From a checkpoint of a small mixture-of-experts model trained on Wikipedia.
Size: vocabulary 10401, 41.4M parameters.
Experts: 80 experts in each of 7 layers, 96 squared ReLU neurons an expert, 6 picks a token, a sigmoid router.
Training: a variant of Muon for the experts, 420M tokens, 6469 steps.
Below are experts of layer 3 (counted from 0) of a mixture-of-experts language model. Rows are named router (the router's row for the expert), up (a neuron's input weights, with its number), down (a neuron's output weights, with its number) and show model dimensions 112-223. Each number is 128 + 32 x the weight over its row's rms, rounded and kept within 0 to 255. Numbers have three digits each.
After each expert's rows: "mostly gets" lists some tokens that are sent to it at least half of the time; "comes after" lists some tokens at least twice as common just before its tokens as in all text. This comes from a sample of Wikipedia text that the model never trained on. Tokens count by the router's weight.

# expert 72
router:132077160109111082089186127150158162115132121168057101142157106167080152102115177105177149088138106061096126091102101107149185123160142153116179135116158119126121154124105183148137146130153125104106190126198146222097109187107147152091162123176135087143145139115110126095113099175147120135098151146110152157146153108128167134103149117089
up0:087144126165098136142143230130058104074116064153108082137169137135103150152108185121152169168094117065077113145064140079110148159144141200123136162138115113069119135150122092116128138096076154099165087129142183142116165198128127148163127162155114070168086156050102126139131121114092112121150105142179128087136118102087109114114116124131
down0:124086161099131094083109129125081148080166101165089141122193088146130155215134131132200085108114125099078169150111161160121085148117136097197080113107135130113128098148137156147145144113083123149106187127124134114101097123151130147121118136129128097200157143189123138116177082121134104126078138097171141129149084177131157172142129146050
up1:112165133135100108131111165161081170115081056083087124139092122142125107103160177138118099137117080036198113123108119116076150141053103111127106157129108097101108129065148143123097116143139155141148148088171129112142114129069160119076140121067139163084143195102134142130120082134201161100139157123170077169102137078128173144163105171103
down1:149069130130126124055151085118053135133144097094097138163093120103081154134197142156094117108128118145163097101180182147148113084103105200161181170130121109100092113152109154091100096166165150149059118128104168079128106137117123170127152146067151098112129112098203166094136114115177138164098088092152108160097093093176095095144077160145
up2:075127082118150143124170134133136190144190119165104113169096125162128088073075150177065117108119159094193093152162119120178116138178165146122121059128181125124096125159159131093124095120115084098102131151090146109136145094118163158129165120122115131167119116150119132098134075109134134111116142159111139146072081042188166107147133081134
down2:100145111111074120204163080171129110158110151174147072130131147115130149143062122121128147095123124205063094167118147133107149181150101155140109115149104113149177129111165083100117106172210085157149102109144170115149178105151123122123130131119074125120046140071114108120074086160146179131150093175062196115160120096158118152114102149112
up3:140159141100156100145105079095161123172103120088150092144116149131093074110126106106096145117132100145130105127160140137122125141154108107111128118089072126163174082138138159126155149142121135065034114159184104149127097100194166132089159153131147153123105105113120096098099139185075058110140141177169136130148172173119057152063108196125
down3:132116138195105134157098130132103163112132117123150127113120111119130139201121061099156137147129109142161160155076140104169138106034145144074188052158166076159085116137094155108096142117084155057148111180109125077158064126108164169172075179213081107133106149112088079058118127100052121127133109138164175147133127108107121142105188084124
up4:125096142124129079113124158106089155151174101146115177067139131121129193154178148134179173107197135145167126101134107097099146128157068159208144167129124198159174156152139129105050150081182159099123043164070154177144152170107088148128122177143066109152115134171161127148095112101088156093176147102138129085079176163096122125128054120150
down4:151131119106168138087212154142031135110178130111113061121142091137043082114051096102128161088153140158147122121133120117144130094135122177154123108116084082125128165157143102140156119181097106146120054130122145106174164153125159089119119118163156153147141144176106092091128135133142119198059179066134120189128139158148096053100145094094
up5:147110180068139089125129145107144110163117117150116100129132129183109164117181158165141129106162144096107145169091133163141136120112140197097113105172116112112116122128214123093115146096132158161158133062122194174130067087119134111143191066127094079147123146104143124164144111171121094194096112154171131146137124098180065146106119134131
down5:039169114172128149113070139106120096106120141171152135173158147132127095135114115114070175159099136122144135137137150141128092130109151141145080113126119142094125098155095148111099125103099125092060078102045119159125133177103078126131127111124171195189104133158092113169167133157170200172145143171111123203118155075173113128111154108218
up6:150143175104127108133224125147168134160116075126116132220167125101102109124123170116157113083139078150159138109128092111089144104143094169122106152237109122120150140141090174157136121156122147155144124093193133170078124128125115130090086119174110090175064136135134124085120126134140154141068162072116168138165094156107124096116102083155
down6:139092179092111134128071144108121156177077058145116156121153163109113123069132080095140174134112102134114124144126107134127161123131157099189138129186131097156136120162096143164081097105150074117136094163159149113121225120177088101118099099141094122097078106145157133150057109153173130088073173112094143108161096140197069132145130068137
up7:133100127085113117134091146169143132111115131142103126144070125088107040146154082095128107140125139067178132128130164101128128091184136141132191136123113121136116166139128126119125157133173130153128130099131177119101074155204122091117106103134095123139120169092090126133165072142157111117105123141137155053145134135209124102133147096083
down7:165120142068141201141184202116097181139121137114090121083119156108123118136170131072136144153148147104142154159115168129093133165147118162145158096167183106123104144137162095113118117149118102208120150142122108173171056162174138103112118100113056071111145163107155168094155150133165135132145159111159225077123145128171124122142118124163
up8:148156121107115141167165105173141131132141116160107089123148045138196175098140155105131136083131114034097110193141113080183104177121117101119087059153071106119148134110133126104148157108099115103114147156159113127075144151145176104151127141119125136122148121140068148192115059124125141188112149113154116153133139164146130163142109105088
down8:160126127102157195097132111142115125103117134195154078067120124161114120131146166119134148117123085200153109173154125135130101156109171076129109157102154141126173134096121145134135075112164145139116117063121116151101115170145164162188073166150075106116117103107151084134166159107115169142100125127092111127117155107108135124152172100142
mostly gets: "MF ", "Location ", "Species", "Candidate ", "Born", "Votes "
comes after: "| ", "- ", ": ", "\n\n", "″", "No"

# expert 46
router:079124147075113127148173105079153159086121114151072126138209095131091164144140120158169117135119096123163155100113089101164174111116165078090121168191121148131134176107133196160166153153105144107110169111128144184068176184100095071140174113203103092144144093165088176135117106152121088184146138178137164173133151159147122127106099063137
up0:141076140088152085070120096092125127077119119132162127148173161142087135131175151133089164129148099152144166104118101079093170121189095088121195095164172128179107157105147105127091103122080113125139102109103148112145135108173177120148140132167061124094130108127034125121179107126119135196137156182072155123138115166179169122123140120141
down0:135083157127131033169151104167075157134146142096160115132121182210114151184107136113139083142193142150177149146118101114103165124089102188120194179128153052128123113172162120157083203084109168164145102132127170158141148109147120127124121105101105058165128094102095073087158098146089143168081106158114158077135092109183137121095081118176
up1:081185102105117125163082147092131069166110144172109107083121095059060130105161134123151131154096182055111105091157159132125134205136139125088134132120106107192107105075162144144212092157099150165137125113092071157106162170089062110182126113122161106058177058096123143167127107140125118094154161099116184153093138064134158106104132147134
down1:068146118122145141130192113118138146118158103103131124082084171121154158129106156077189128138119131049152086107125111133108096137106084118174121158099165122159141081122153065133071085176139144088190179094142182174164165149110151124165172133086114114126130127133124136123103133103137037068171113115165136063150108141077133128132160185162
up2:104106123096081170111150087117136119138172123113160138111138045108126191114109082174076155106156158153148136135096108098130166093118174119127116117154129150161167120133138182102179132122102134165168145210137243175045100088198120119102090105140106146120126142140123130119161125106096141097193118163132123091183056116131164168131108153088
down2:171134147176156139112130157115140123159113083127121145125185082105184184074129159151105121133153162138121130156143149135054136130145052126144064122202088154113137181128133112145196183124112152125123155140111180111087111127119109121142128165163096122138112110153161121067088131124084183120129148119141154149146103051036107115108191116117
up3:130117089141131140152170119140128160087093164202103115142156152103164190157115162137094162136122125147100170160127121128109092101202155140135099152132169152105143118117097058129109135174125137163108157155134154120079071077124140059136089100113139150086077140104125139135113099115134130102097110174103137117116099147103212079172160137082
down3:141121129090155137135147171104072136161139121128125146119169133132123137177058096126151118100092098188088132158123096150246147109126154169084133100102114163130154066131174079106146183140089102150078167129149136139142110100149113096103100094141107123179153118170154141145100083103089125151121123117130140175092144041111110100110153164132
up4:105112161150104118109168088142171123116171122110133085101132137116162135094191180133159117131103119111147113165141113124111115129103099076135084077130059089093095156089162148125097105184081163158164176124144158129118154134078158198160161125155146129152129069112121123167109174114149071132170138174087143172129133112096106118119104148176
down4:111133120116104117108121210170145104139141134154161075174052178102094170132148157077139114108122171099105081090143095095143110096109122099098134104174114099144155105059131154130099122128135093147129042099166145147094181126120158184148108136105162085096078131143144161150139190153173172121127142098063109145149102118094118152099162087044
up5:165130158184189099122097157125129132120195126065152131166185086119178160106139139143161120135122084161156048108127161148158121113114106137119144124101139120160149152168157179163138126096120096158099132159201097140096079112138083114153117086116071185162148102196089142145136150089075126088065078193106145120140117138106129132088131117107
down5:119126126118157116132103144100133106141132170090134136089121087109096158148102134154158081144092146181082174122137127153143175072105118110078090093127073091144159087181131150172152070190149111182098135135153114128134060101140071065160121188135109118156098104162114143195182100088114099104160106188137178063131105160160103131158170187169
up6:113063105134144061159104127173099140114169149124078139147132116104107147077098152107114056052182093091126136143143130096204151170104087038060112185151143139132141148173084141130121130109086044159107156104103167117161119163092118131120110088121133129138145082178150157133168128063117147094138138184123122091111159164127159113158121092169
down6:165120145108149107110142214097113119115161141121111100123074133169154122132133135121144134110112111165142026166077161145175141122130133124175098105174100160157121132165120099120118115169144123111064112168148134114190188079122139079146093097108123158163107145171091180117146107112148112067091131077093109115116137167130140102203128111078
up7:065129090135134084144129167152107152083125110168127168121137122127126089090132162164066099173114143154129089113139146149157144148131126106164100132158078090173076141126102172119106113109118162111129143132125169097074184087129143057183162127118095140180152134142038152149129142138141146138145134098144099141121104134122164134104158088087
down7:137039125195114152089138131116122117120130134101098132126171126178108078120138144100142122168109055164147108112163120107151161146104140111121069119104192083081189111143194210135099100111132160161059172107081120147143119121123171101051140162156125174203120086116113091177097112162151150149202126142084085154123117145129155122116120114090
up8:177117134170110099147110093175046185114080086081136104109112075173148124169170150139094107119125139160142141158171155108077140111097079138153070083144136094152131158174124153192127185161108193079082124184116105161091208162083092121140140179107156129158116096143121134163094120116144059092125189107184094087151134121178104151173117134139
down8:174131094189129141139110161156104135084050111190152097167121092094113120179179173127130130157105111099163132159096147091114144105108159072133040128131132082186163146142185143148123188135133113112121109214126124115159158142097158124112136144111102135121102149139139093062089054148114096113152159152143039121197090143130156125151141156146
mostly gets: "% ", "number ", "total ", "Total ", "votes ", "Votes "
comes after: "| ", "|", "% ", " ", ",", "0 "

# expert 44
router:149140182109079128133137095107168081126102117114121122204165147108075117115107173160134139137135124109089133066159067090088160121108182117185120085169094128128125167122098203085107143089139190152155115097153112159084165203089172131107157120131144172113155145105144121189122107157091150119159126129113177140099167108174183122125140097098
up0:153044200109109168147079099113118119142157126201130160125078102096092153116068151112126159085176142135140103065140139130129107117140178186090090134122120142159043136158096116156094091143157104115197219120169167117155059116151167141131122097155093140109163160124131141108099135047146177176109093109056144108129140170187117128150143127139
down0:099100139128170086079134102164093164095132120104153123127119123129095141118155170068139092137108163147103113122079109144105142121183124090158113164117122158147151147103137183120134096169109128127141060146125150174183109102156124135108141106096071101146075162144145204133103107128140170169157064089136107108000106103142126129127110122145
up1:090053117089168080168190144166116118115118124075139104095155127137136132150150191078151153168043070099080172118132177091104069215132095106142103142115120128168142130112116130101161149152142141126135099171125080094092143075170137140132046077113166140134095161159139127162138067134107166172163138106139175188170160101138180151138168081129
down1:094105136101197157154137122113064167112081176120166113096179091170100127103108145137107120041149126164105143157087120161168135136149144159154106103142104100123114092122168134164051112175123122112179126078149124138100072140168116056108140087155089149136073166109130177099151145067165155090204145075125097125138133111135132139133176098186
up2:169087120115133160171123151124131089106117103102158104078135076099135126091145128099182148101173136089176189193126156091154082173106163114126132161117120156098142077123157168095165115104127139115125132115151141157094094123114125117117126113118142101194152178106140157090140098133175114089087102108174124084138073120193131115083178094079
down2:000160103129119138137144167113125173191152154086128113135158146147115077177095109174146165133180179194128153110120143119102116113107130154122136063098122117079114122167114116147158121138145141153125195137121098143150150152118131132097137137153159177150083146062127100150167104160130129135101089183083090156146074117172118086167034095169
up3:175093135071140119113153114174194122142114107136107150164074100087106124141152167139043154135093071138102150134169135030115164126151164143165116130152103144120144137145140150129078105100163199093081104033067179095066162162181140072108163116110102095133153133113117104146079121159098139131149156158143179204133085080080150088134145127136
down3:093109105177082149143145150144175134145116125150167141102120217105107138085119176211088125145126118154079190140129132085090119124149119092089089149107073072157156136095081130172163118044114136142121100130141128095200129103078178158123142101153162145107132141080178146149110116142104103116114140118139107156123168144116183146199144140170
up4:128121172150091146153159168180104133104114130074171133123105135096107128142138107121121153110118111077117088116068102108115150114088098121173109166154159158154099188185179112112122155146074162111122083176124137107120156255133167083134070145103119177148138070077111127194202118136160136141186143094148093123173117186188101085146107161124
down4:148135138108142112104072077127108151110109119144152166138176142132137157139134123134124157170097063068128125103119118186118175107179142149135183132048175167141134103091175108142034070175166134169164083177145137083111151169086123167127152167142137134109147117072175138099147104118159093127132125083121135091185154100127149160152116120143
up5:137154134084189063137118112088170115143071138152094129120119085094120134106145146063161109162105163109148110088137092110077252091144133148150153118104121138124127127129122150141116082172124166153147207101142098074074121189090171101125107083155121141063130152142095124150152106173149131136086156113126159195072189129174167171126101107131
down5:176165151088129165104140097108076145158108099161130062110062112068099150101168183088172150156155111163084129130124150082130123145133124141065101166114155137131115066143133149119151138102126103125107106171124047145175120116115128122097131109129106108187098133105141099177121182169159127148120168128100107162155163141145089167153151118077
up6:088123135076110102212152121106119142108151122117119075167122133174122118149184116161078133150100078127137130105183111141071104172134098139196119103160123123133164179151151122135071196094129138122144089130108165170080122139133118163111157154126145140073147166122150139109122116106140148123127152162144104147094166132141105086047132135115
down6:122116150116053108138115182113176125126108141121111223121114160143095163068162078069170171082116177091167093082093135129135157127134080150166075206135124153117084163113107113121161202162129164158108143169110145119133143115161100101130157150183145142118076120149117069083125094129130103163146157126177113103164073137094078116116107129114
up7:202142151080108143094160101140192118176048080178155066146142165134146144180127134145117069068099144149142161131147065129075144182166148134062129140151134138141175144119062165097116130179069137109055173092120115115173138116109082142125163119086093122078080086122091127117125144126166119119117119095063101115143137104100120115134160158165
down7:087080161135161122156179166171089190099138208115088117063166108155110134073113171101137089156145132114122121132145112141178207117110193145133149098084110199111135137177145092105114089177100116071163112182127136186183153109123088115060146146134156055119157164171100128107102118131091119172155116104100116083144142132120162109188152143118
up8:138119183199109079106185092159069111116105102122126119184122124128117125117161159132105111128088122159123118083118115121069157119121139052145107042131092173088153169061184108116081186146164148127164177135120163124156148167123134133147116096120173125079120076117080123125164144125090091118172187092123120175091190124125160159158120170130
down8:158171117092082125080166105152094122131133088179109098123081137094095136172076134189127119073146140077132144180110138165094170052103218134103130104089166122136130096118119068147120102137159156085089091125156114091090168124112142153095151182088111155119125153115108158107133129100090147151167096127095086094156129158135144135127162139187
mostly gets: "B ", "12 ", "15 ", "20 ", "E ", "R "
comes after: "| ", ".", "–", "-", "A", ":"

# expert 33
router:128102193168132105193127108074204131103086196154129150110129156173123129087102158154133114160123115134123050068108151140115116123131134097112081115114070112128137153167100217169157133131130157137102130114092142138112101124084142104087087117183033147140093070158129109088166078081130158179209139137121109148131151100169144110136074108122
up0:133113090085145109095119148069158101103089148057127120120094130118080110133115157146158118118145086138135077161092160131126117158166130114106085162102136180165100160228105140157166147150062166162176129180140102165137131145158181135071118141129075153133148139136023169117177198148116151083145136109138159147108130089067169115154138125101
down0:189082111097111079128177153113118123159156107149163083047133126154074097103116134107158185136209057161108141097104138114118121112083154112114187115091169116130073104159169087115122167184150117178097168103096123159186082128114160179102137127153115055179118192112117081129154147102118159122078132148136115089145143150093167202097110092112
up1:129186099088093107151139053145142081133159171132138108146143095095158121172071103101108111153109160158128109138149064063108177177121138164112099128108181124082129061147162125151100138091089121103143161181098142150113124071176122091161115167165133159185117072163056086123164082163110156137138143104102121134115149121150205117122108104143
down1:111084093093135137123186117132110104145147114188179087148105131174160115094131090079207126103125091164184080141111173082107081141090118114129105148190140123086123168121208177102107075099187093133122153145065193125135122107095131119136150123137123113131151169095171111164174132097127114114141073090094149115151068129147131126154124145124
up2:078071124146164167148090111157104113131110158140177087157138114117134106167121143132210100101098107161085147121143109103142122174092148144151148183099113119118080119138105091118163198170120148137167163139167166193192096101074097111127104112081128122114141139101097099072129105100150174122078131137119080110148083096174128142171124098132
down2:090094138071171108166110136111130138086151056103144184125113170129116172149127128156079141134093154164136135131110182110163165130092087115120125080139124097094143095099082102159131131182139163167133139122127111171124086097109052087163134162133100082144161117109176174101193104130127107192198132159114066116140093132097071149155142076163
up3:122165093136131151080161116103131129164127153145129131114189193081111178165079158211141127140102179106141106171135152130157104132174168146099118163128120082134109145077106109129119067066152136108103121087127187164082172109140150168154112115145098072103150083080166086160113160145138144093120135187103098141126113098147111126125094085117
down3:122159139153144113067136124103081157180165199061115144137127096066151124122124135155112135092145167145119168125112186148158097108103126123124082062155133156078117129096131142089165087177140113119150077132158166054151109130166139102054144111157110115091149133150099124097114114109076184099133120025124164115172108160150087127098136186115
up4:166137073121136126130183152053177160152110087156121191141164163165149183128103164108172163104157128124143076154075159164044121160131120146112112126169177176093128124170090187175197148063154122155092161075110130104123117124077063103125106110133105165142160086137063123142106152176138095146169091103150095115140155154132117154145091109108
down4:126118158166133067103106155156145106086140154184160153072135061062138136121073069141164142104141114120143153147171161127099155146127168118144103085166114097159154143150157126073102126107063111168179166139109170214100133152153162115131159109138132072074124130119091146126121073066109071096159096132111157134159125156108142098139126148127
up5:106083050134139099158152153143146102090103240158142122099147137125122123074091211078105130097130149116107069131079137104142109140116058149103104143164070112150140125135126120134117118078128111156115145136104169119134120125120156048136128104080085138115119067159146146162185092122104096090127105113145129151139165108116185150179154143080
down5:090188116157204106152092100104097138134135154106110099125141089064100149106181155096140106094102163083071159085139075182174151111164133101158093160084158127136141122122124116099100172089113144169118092128130148091129170163084177167129101146105094091123135153099181135160102123144197135104141161187154152076173161168170096163093130172152
up6:133110124176170180099169117129192122070099139092023175155125136105110122157080151125086155131100128083165118121136119168145059128141117113090160048124085102176101162159089140092193126153135101112134125161121161082188146167128097110130137106148088130162108088086095112144102195141138120127170166126159091082111153113145117133173076147120
down6:071139184105092152131104122167133080119148137083131126143143119122070120083144152136155127121145163088177103119103143171148130114130168125172130160122167157159164145164097151119110172119122093114099130132101118152160133142105172088132128104166208103187126148149137117115104154153141089171106126130115155091065117068167125146135129185122
up7:142123096132085130145151082095113069069131164115088099109130109083140155161093167165084138124153141147100100183061239125080142123115095147118136098123122146133074187152066104150168129110169130114145120115168175197100112145165186079166107145142088168108132161098153084115175093098104096126111099118157157064125180161121130082127148153085
down7:152187104155178120101093168066168128207136132076116128088107148119107181171170115132092144155073089070120147108158156172112088190071086120157098167132147134111129122076138167166127143113106136121163111159194118187115159141144088155124128158100115124149074106117094165100108090147123092076135106111177102100178147109158082096148131152128
up8:115138096061138169175182141115160131154103128130125149138137124141124083143137119162172133130110193121081122137081101096144043148131126064122098139107131144087127147096092176162114207148131121109133172158156169143125082136142126097129107107168134149125078096149188133123180103078121108183135099153152082133142082115170125200122128093111
down8:210097181150180146144118108047169124181090147115118187128115117156107159151086129095107122169072093093157143122101091123138167072135114061148112087126124192133110146135066131080133165070120139113119106087192116124108116203183118176087097188093085134095159151083138139162150142102152099135198125173145121161155129114090145114139120158150
mostly gets: "The ", "the ", "this ", "his ", "but ", "and "
comes after: ", ", "of ", ". ", "in ", "'", "for "

# expert 26
router:126113194070131128154109131126156103125076167109187212162158175122156056120075142196087115062029129119155138121151093106077161191163137100132110178177090130107136122167166179070147147122126159082140149105133130100095150154082108082150116148136150132157119057166161123143146097131097124142192132160141150133128189085149150149144040115160
up0:121092157175096145088117108140153106170124128093078131164113130155075109134112149116144173113142114122096129083105096166140145096153138160098136151153155101094169116115119157124168132161144158161184140103130175177169063134102153193118128144166120129135202142065126155049126136092165128104129171148089101162148128143167156089150138130122
down0:181117137117118112126108133149148151108090167134085116093132125138128164165162083129084136139140114146102128105146023117218107092016144135176110094119179113080180098133137149127070091119148173086137108141129168145154099101136152154123144183150161128085129115089119120108088164094103123115136077125132064160108173134169130103144189143092
up1:097096168119182174122177107114154102126151187135195143079049142134106025134129107131140135113154097128148109125096069148101131111143135191144113170142167159078149135144108132122128092138116143163211076125156162103124159144084127140087136179149128136164195092088136150115077132131142042110133117139131164095185109142116081125117054118155
down1:112152135178191146154103097126127113157096093104148133157099092096115107203103116165124135143170170158100151082185136170131125183117114137132135107125115160115114099123173158090124165172158057141163130113147146138079183171162082164081130081113085117158122098077136142167196208166155176100165126097072137099090141099132077115081100108155
up2:165121142143164133078176128168096166109178195147134031145113142188085125126131155168171167155193096112106106085166098110151115086152137129142128145107092094151170143137106164050132134102144149167115111113101105165115142124075105202147165134139108183128121110113150153119140099182077115102136115128103122128143130066112143115108134139145
down2:124141157111126143124117083167157118081099133153095162130083132135159160114143076025173148183107136104113128065108131165102079154149098095134104096109149120066115129197089099119118097175093107065143056166124170152141145187164135158132105140118166132146108176103136115096137103101111151186095145083104170136167162204142105105115099133133
up3:101146132158081134181103145082143061176152140152099145125167145144147108160119151155046139157078181157128089145138112139127107185118086157100118139129158094195099168078213165106174137110163192128159127101143136111079107144164101056065106135134120120169095123098094131187175135128121125123107125126125143085132110158126190116142109068128
down3:129130096095155116097131080094124096104149098157106158056117121170214141156118120150131158120138173152096127143104114181096116107141173125157093151164092137133126195136115136133132165103184159091076164149147075095105106140157101187134119093093166149108152141103166109128146128161123115123135127147115095124104097089105104093099172129126
up4:144087103147108163175076116162110114165101148124164109113125168154152142123063164118142162108096117109120072164149090118133145114080082142114060175151102114130050118065144148040083132109150112130094077167100132133143124105146085121128120136135111136138192120159154144119113150082097158145146092153161090177131138125111195178167178129168
down4:101147124127157081065124093125080065086072135146165109137071148106112081134161122154139103092210110154128128158108098127105124121169173068114236119113145183130150122120126118164184166154140139147134124115179137119129094078115139155039084139164129141190127137132154068135102158151098102145173155103108114084181069107124135103104103102095
up5:089137130107138160097093134103095135176154118112152123189151159149080106185107168176164130148096086146149107189158169093161136182128166146143155045185134138119137126060142178124107095129141157123131199090134143173184148196146107129117162171123117083114055192147102058164191130165090146176125102173132146126106093073120187161056107103105
down5:181076145131171088090138080159058084168120122117170126094150106115195144120097129127162134100154077105107150151094096173072144161057162116090178109174092104120137125101168100148128125144168111114108136116168171125124061111073160110104120158121177083114086127127092135086145111113124172108083104121161120145182116092160135092083109128159
up6:144051134160091088131107083120112098180147174139132138145123076145122156143135129133104126121069140049183098152126182125125129146130111123148176158128105108120135100153169130113112108131126127125138153068115190084166160128117080088100121158102213033188204142162089104159102115151124122096142103145105084119092161135097143084187124124171
down6:157167125103155128100136152126084147133213092088103131170149172067111109090171188124130157163096183120164152109153132065147134163133135079071098092134193125165117088146143143074104070112124115149162107066134094205135099131112094159185144121120071145100093137131114150121137157126123116092169108147175160159131124153127089121091149157131
up7:158157128129119128099142150107137083144129158138178127174092204105101117154093159143115149170122133129069113142157111093132092176082146094162090178075097091163162161076109141077059169115135123138168123108104133178108194149152174116117111145095133146079085091120130164153164108169124168208046072125108167181090135097181142121139134115139
down7:146081132138114109132140088118116067122120097065106103107113102174162112141121157069073069127191081151134127199184099111173133103086186145088116130149098138154112089146076108114104052137137165085166116084164160104140155171102099114113114181088114110145155121108118101145111191142181146162100166134177154116212166150119138085105189106071
up8:116159165153163061061107117132143122167108092167085108140181143154089120091076123150144200139161100124110182100137130109092114169097131096174102098170152089121098152159084097125123095133138124151130101153147172123118119133095071085067129106151130126150101131170123085155172126166124192151082155126107117138161144100136111119178167149132
down8:095132144149177106113098125092087080128125082195065093110127124160097157097157135122088133146087104085103083152108146155129113161126113143075109099070127101130100146149087116168134074178072123124114137102161126147094094111141193106102148104150137110173151140123132157077164125106146118124161188119172100179139096161097133110096149092106
mostly gets: "\", ", ").", ".\"", "\". ", "\".", ".\" "
comes after: ".", "==", "s", "===", "es", "ing"

# expert 21
router:153124148109064170123115154098171116120109185154164191154181146142127124117047123184128126089080140138137122092099132118080116132118125149114116136141085122162131141210092181120181128104151164139081137120151120114084158182109170105144167173155073152144132113147163096150178112160126108127165128144082115154147199109135198123138124057112
up0:204122176157069132087079081184122055110156161103080137172128142162195130112082133109076131113064167116136181130095125145109096147119149120119111164133083111088140135095132234127111104098119121106146131184114182097185195151092167061062090160104145131131066126156166147135147120107151148172103157083105167157105189113149112132053148103120
down0:109042067130088131153100153132114112085109087132158161135152138174116118149096171107096116131191053153160105136157088134146158146157135108126168181137161139165161089167141101154113104131089163143146110104168132059106107137086097157125113124092146151111102206076095123134129135178133141158084154150199131158102222147106160063168151107073
up1:145118121147135135109135100108116089119171204149179170115140092126126089099134142112113096087131134135082072129138123123156125123139113128139176119189091112150164137128198142107176123152102061115084119110135139143167127146154145162109119122066101162164119122075094187185093156148173144068145126123123151148151172158126127113038162119114
down1:071124131083104138197110136137149116089171099103091150114081097118109131087097176187133104136084107168132071161123120036183121106126128164123119073151167185172120096154177113103112162094130084166137129115150194118183097148141185114129109156114139127118113093126075137171161166130089171114050118106147155158087162159143129142148151150104
up2:121132120077110118184110130131177094077080152186143091120145114164189110117144202138119155112157150086148112143151171126103123176082082108094152084152123080138143102175085098160128179129105107125126194080118097123160107091151168137214122121160089113134093116148182149123171070097067132152114094168133191132135185098103163087120159150136
down2:103132111133158107083132092153064118203143147117141156124114116086127122114138154120121110145174114154096127084173145167083132079204131132153193088089131174094168164122199127123171152096106149092191083160106162107065145163101095143033091111140159076092096171118109090131106145177157157178124142118177083069108098188178173130184087130140
up3:178111150088140120102069150067135148126166128114157127141055161084138114154132116088148143119135168144138095146094125140133103119176178164194148062117148130093157146154129172110139113155139160114094080078141117089132140143129172073079121123108106123126078120136110112130134117126125136160084130120118123189106127082142191143057108162133
down3:115091125118115136138053073152078084201132124136189167087112139125132178086114139100131119110122092121141126075098124129123136150149154077104138134095104082095077146082186155144169140152137135049177158126135121156145129091111160136118102135151164110173112125122135096059154136140074161116124132171122108164131140116091184134170142169090
up4:158116091113086167151130065158076120101135123143154113063144182070144125208124141134123091138093107155142119062098119120160123095075165145128165148091098165089076114127099128120095178158155126129146147150150164112093142206147221145103134130150109140153121110147119124131233115131102135094116169163106067146091107092170127113087142141150
down4:120118111163212123120152114120122136097123103087091107107149135099159115235150180171129115059105140087103133162114150160148070121187122122137108113043155155128159109115085131116090111052081089078109076151147150138128166133138096109112150143105082092123129118157075089167154102095119152116118164126160153136136106140066129144086182075102
up5:084122180068181129142151109122139100097069174101080119110117157119183163149048117137119179113135067156122135125093169115078072129096122106113167172111186149171167126129140152076137138125095106138121074178105149130100108174130137105100144160119138117153130104143164125181062159165154079145148136113147166163114216143134048159120097120109
down5:105087135123078103116136091105127149087092111070135153125153124124107139104124136115147119147133162219080089074164091112111119078154105156158141099090101193134135154116104120164126083136184165134030216136128180164182090091111124151098095139119182132154128151111146107112112129072178146139145139154104104152109101110105116102109123114186
up6:147139167125147127113100132099095121101146086112096118137174140143136126117106111191104161123096077143094155097124127064164145107151170101108142178136130134098120101120157133067087089153181141100096154190161135062142165107065142147148099110096114154123130145147097146167113133136151104044139126079142118123101118156116102158126071106091
down6:099146104118150131077162169166131114117121106179084150082188121153142158144066142145095152174145106091131116144059106105117098127145152143111105140126077147136163086097171148084101184176129084160116156138150132163131154113141135046121110164135130117079160092133107175220134142098151156101129095130146133058142165135093077167129148127111
up7:113125113134151147119135137116083150178163118076078180174095128107142140111078162161195118113054100169189133130193145103109117070091148060133164121094135120113086131109176147097097146108162167153148138122204107142098098103139129165090168135141114144074107154128149128179169162122142090133112098126105130164143162095149182116072078118117
down7:115134094115086155096139183184165137109115105146136054099120151131123103150145106117187119149133152147138159119135157129080098140103146112143104059115105122092077117083176184150109094185110111112086147145068180114111105087132120092162162139084163147102107123162090151150148106075188109163097148091069037112151124130115132188156117127162
up8:125086133093132162028150160138137172104145192133125110143160131086133083143098138171170147163176168104091068146094100126184131147104060114107173149114106155132187121114132159090115124145175095078100106121133158144080145151137151120129109134155121102176135095185096136067094147141158131136165104083129116139145156153161138119120096063093
down8:106154143130143112112139080114121159148108124145164119180060098181124135063151114106110139090142108127100159166155168090172106151189109134099163085211071200092152138173111060091117102136117130109160131174085126097088140115112120109115082109103135118073085168121165168186142113061206124124127129150121136141088132122126118161097096143126
mostly gets: "film ", "but ", "television ", "business ", "police ", "game "
comes after: ", ", ". ", ".", "the ", "a ", "ed"